config.yaml
routed_scale: 1.0
rope_fraction: 1.0
qk_norm: false
attn_scale: 0.125
extras: ["capped logits"]
init: "uniform"
optimizer: "muon_variant"
lr_mult_down: 2.0
Below are experts of layer 11 (counted from 0) of a mixture-of-experts language model. Rows are named router (the router's row for the expert) and show model dimensions 0-159. Each number is 128 + 32 x the weight over its row's rms, rounded and kept within 0 to 255. Numbers have three digits each.
After each expert's rows: a language model's description of what the expert responds to; "comes before" lists some tokens at least twice as common just after its tokens as in all text. This comes from a sample of Wikipedia text that the model never trained on. Tokens count by the router's weight.

# expert 51
router:127149150088163125076079086126097142138130053120127178109148138106127138110138098104143190157164158124120108113098115136104126132142089183094156157129119178122090145117138116191112099067130076064140152095157153089167119122055063119157116103096184136183168064139167159140139169142137139163141153103095140130140120116205133147134076168108132159135178094144160104134145088121057122111111141129141095127095091131111203124096091100130122143225137091168176141071134066153163123145139147
The pipe separator ending a cell in wiki tables, especially after dates, numbers or closing brackets, as in July 19, 2006 | Palomar.
comes before: "\n", "\n\n", " MP", " ·", " x", " Pan"

# expert 9
router:136152157078115132131113101075126172181124113123146131117148116144125166067178085115098168174139128130135084147141123157113101127139114192100073121131116138149165123135120141103190119102087142119171115111088121062131098177063102129115136148144179163163142033156136185113111146173134144116120134183131124255152103111118129118155015147188128136141155102104122121139100124079121127123153133139164126165137143139128186067105082128111136112185094103157132147121189117126177120106103167
Column-header and cell words in wiki tables of results, such as Year, Title, Result, Republican, with unit endings like kg, km, year digits.
comes before: " |", " |  |", ") |", " | ", " | N", " | T"

# expert 58
router:145121138139137086115110177096141149117174096126140181139080091151084123098132108088103205156120144117120120115141101212096104120113089175032097099108095116166102107110123090153135126103110142133091134095130127117141105119087103149148136130091150153151151052137199156163090218139123136198174155165059107169157092144077125138187086121122184147154086075106116082134187112113142091116135125168199137112145105149094110097109158133113117101180126143124117126125120069127153153141116181
The final three digits of four-digit years after a leading 1 or 2, in tables and dates, e.g. 1-992, 2-009, 2-024.
comes before: "–", ")", ", ", " |", " | ", "."

# expert 55
router:135219143145173098150116163130120214138146152124104186101066111157104165151138097123101180151182153153153135113135115128125125088157135144121096100054109209154150131145096140163165124169146089131115120150131087097167127090092109099151089113148113129141176111166155095148106161113127099150134139174128133169156110147123153147162078132170146100110209087137129143143152124137153159139095214130174139128156124163133087069110114159166124165152147102131178085089187098108126205172202122
Prepositions and adverb particles like under, over, out, up, plus sentence-initial On, After, By, and the capital I.
comes before: " the", " ", " a", " his", "raq", " the "

# expert 62
router:133100155089120120141129162125103141147177098126110146152105127125112153135152079109149153191122124128052144113147075188114102121091104168134129130142100113193111170204143146111122139140098093141168107082093134103159162138062156084197096162106165118130140078153159163151112147055131046165180175181101118170174084145134159127144085177119122125186220080132146067157153119170152115117094141123142121108166124152089133106157130061113120107130137113115141120170131089149125140192092145
Initial 2 of 21st-century years in dates, tables and headings, such as 2018, 2021, 2011; sometimes 1 of 1990s.
comes before: "015", "016", "019", "021", "017", "018"

# expert 48
router:167128198088136126135128130125130143137151120049141163113054096109128102086158093114116160227126111114132102142130109165100111081109075085062141116086101124151193149139128111130214102117090131135115132119096109092128153138099133096149089124151138149137122115144160156142156141140092149130119153152117106129164133110152127153144097150121144031129232079109125132154147116221134146101116149173158138099093175187094152094143107173155129167159095110131099223120154123141160126151101166
Prepositions and separators with trailing space immediately before a number, mostly a year: in, In, from, since, of, commas, table bars.
comes before: "1", "2", "20", "19", "18", "11"

# expert 57
router:119150112126195095109109136160196119147157152109090141149123093084112183121145096072095129168114101134095109108121098147144084098137097146088066124052146160220106110149156063100166131125140106154112179120107166084116118103068129122214112132124167144112104111184170135149115130124164124184135199121149091191152114142134101124144078151158146149140130112105191109133143114167155078137107121156185110106138072122112123120103121172094076093188094087095185113119152084144139140112079115
Numbers after currency signs, and words like million, billion, percent, points, plus closing braces and backslashes in LaTeX math and subscripts.
comes before: "}", ",", ".", "$", " | ", "\\"

# expert 27
router:165172153075111049144129106164107131162104113091149152111142145169160138062123076096097175149156112157072108099135136125104068100049115134104102071135134188151146154150171136115101119128099145102122122080136169108170083143094093128120138113150112170190175091126149117106144159135082130167139207158093092169154109121146128130159118167146173129181183071132128063168137147091137134104161161149194089143153167118089168105146111103118139158186083080173121109113114114178134162163119109
Nouns for buildings, institutions and places in descriptive text, often before in/at/was, such as church, building, Museum, located, store.
comes before: " in", ".", " at", " was", " in the", ","

# expert 34
router:093144139087129134113135148067101133132126114102116114091141110076068120040160138076080147146177099155151132116147144197127107125131141115144116117159130125183126174142122094130186108130140110093182115093125127070132119096034119119145139127124109149202168100124167157135129131129119110137133143138145164181162006092121145174122054108146099076185147067133113145130180112141077114090179130145148098115105133139133141093098091108161126112161061085092122125093108074136130170156123160
Line breaks ending a row of a Markdown table, right after the closing bar, in sports results, election and discography tables.
comes before: "| ", "|", "|  |", "| Total", "| S", "| B"

# expert 50
router:106180159078132091139128124161084189128140126150116171141096123187141151116153094118147137224161055103109118127167106163131105131104142135118139129102067141181102146149106102114193119106050111137125096132105131087112108155060105074151164160100135138102126062144160146113130165113116128125107180134160072129164117167167137132161136192152143072217206155124156111124190083121125138127090149147147111076163170147134136087123097106126099130167098094126128129069166143110080126173098123
Leading 1 of 1800s–1900s years in birth–death ranges and dates, plus thousands commas and decimal points in table numbers.
comes before: "8", "86", "85", "7", "87", "88"

# expert 18
router:133105124084152095125074090086112149109120120131140126107094145091109135105116063153144187149123104148122143179080126187133137106086118125051169049099103125169104151127152069156146155131112081131152132102146098089129157182134139138168104193128140150123112091166189103128082140098185171197171170156135172149129081150134155101157098085129153092164223118073090130103154126161149162073152152107175147184112101133125126150116142114108128067174115137110105071158118097182128128123088141
Middle syllables like ov, ah, az, ak inside Slavic, Arabic, Turkish or South Asian names (Waziristan, Petrovsk, Saudi, Afghanistan).
comes before: "ar", "a", "an", "i", "al", "o"

# expert 4
router:148119136115164123149082113067129136190138084144068139125140112112091113179151100144108137132137090120073087090168154127091128052087122127123108123139144106165105141181128092150158116149042109170165110071112121085168169167131061112166130121116075198162115066171133104152087128152111142134150135093148151129161105130137159130140109098120125042203095075118131100130131135156130144094119143132139103122149131098047144143106139136097100144231085069149156104159135127138093159169124173
Word-initial pieces like Pr, Br, pr, Gr and the U. of U.S., plus the = of article-title headers, e.g. Spr, Add, Cal.
comes before: "S.", "\n\n", "ed", "ison", "int", "ak"

# expert 35
router:137157197110141079117086086122139167155132103151162147140110101121083129068148060149130206164133126118076084117104101169105108168100058124097073109161075110130141164120174139131144169138068089149161107111118148084136107180091097171157107158092069137098181104140132169116147088119168106210167127138113104157162067138156132164175120167176134114187106101088119118149119070084165140084157169171161109119194151168112167157152135152131110133131115111163138138109129126116136128144174162
Word stems for work, trade and field nouns, often before -er/-ing, as in work(er), business(man), employ(ee), writ, research, basketball.
comes before: "ing", "er", "ers", "er,", " and", "er and"

# expert 56
router:166164174105114086126069119144130112129140141155131107125095117083056093124132062077124139150180112129065107111087162156133089069103096098107092132125118150122170124140121094143158129148103127134160132119123033072117114149124073175113126107133117177158153116155142158123113121117082144159171186174168099151152052146139109091130100168195122127131157078091145088206119093162194151077148130150157128181128133090107134113119113114098134135174090074157102113138078134155135165143142214
Noun or verb stems about media, awards and war that often take -ed/-s next, such as film, Award, tour, cover, bomb.
comes before: "ed", "s", "ing", "s.", "ed the", "s,"

# expert 20
router:160134142091147127147088169146082186160177132110099152105100119124070150095148137124143175152132136140160089135163105167073125060119124140091099089071089160166105152146117107108131096181143154107129140059127075105125136142105141174146128141166158124196169105168185094143153162097150187186148179115168139173150090101122126125143090179158183114175158111134184106137148069115196137065125170094182135137112150112112168122119143110188136153160097074093119144162141068119112092118117167
Compass directions after in/to the (north, south, north-west) and month names in dates, such as May, March, June.
comes before: ", ", " of the", " of", ".", " of ", " side"

# expert 29
router:154145154117108116144119071121117136094105155119129147109126117120127100070142078133103170173112131080057116073164101184140108083110115101112077061111181150130113159157127115140155135097068120082117137101173131101126122185098126143141100144118147197162171083155124199139123130111117095164090162178137167148130130123129135128116117147106167083207110040123171160115141088176163151081115197112174155166170167190132103134186078105169144142153093136145129094083127172126080142131109100
Verb stems of Latinate words cut before an -ation or -ated suffix, such as oper(ation), design, form, particip, affili, preserv.
comes before: "ation", "ated", "ate", "ations", "ative", "ation of"

# expert 54
router:165160165086176086112111087128122178121155093080119175094072094138095153079122102120084171115145149138080128114171147161137126073125094173066049095137051169136056180139163145182199085149085112127122123123128129117163131159081083122110154141085092159125127083163186150147121156152100113160126131165146134108193122131166112164112122152189142092130159087104136125114108068131116140133111210096170097121143141181112104165138137145127154156147124144134152192144117104156105118140087162
Full stops ending sentences, often glued to the last word (year., him., pieces.), before a new sentence or paragraph.
comes before: "\n\n", " The", " He", " In ", " In", " This"

# expert 63
router:146125150092138082144124139146133150134157128150071181141124128154146149131146098122107149157096127110106137136148133162066091073074129115110106075083088163188085184135178073108162114114106122113140086107133145078141097141091092176170123139132166128160102053207199207134100118136103115158153208129130146155150151159137132129153086184124112069136149122117147134170188092127195108071137121172161144149147118149046127073091075150116073112134117105137105113114131129168150132163103127
Digit groups within numeric data such as vote counts, statistics, decimals, ISBNs, area codes and coordinates, often between table pipes.
comes before: ".", " | ", ",", " |", "-", " / ("

# expert 15
router:138109173118127092117069061171111152146119113095124150167095097170126189090112042087105125120177178114117094086074096182135099103060088182112111085094120131121136122168156140085139128160101151081125120095104115104160111171103094163165115103125139163129177025147125181137116104128117137199166174118130088200166104149085126118156106149225128111156144149097125092166128105129123140073126160156139122146127137127103127106140077128150119124170089078087151154132121117121124159151146152
Final head words of proper names for roads, railways, companies, broadcasters and venues, such as Street, Railway, Television, Park, Radio.
comes before: ".", " ", ",", " and", " |  |", " ("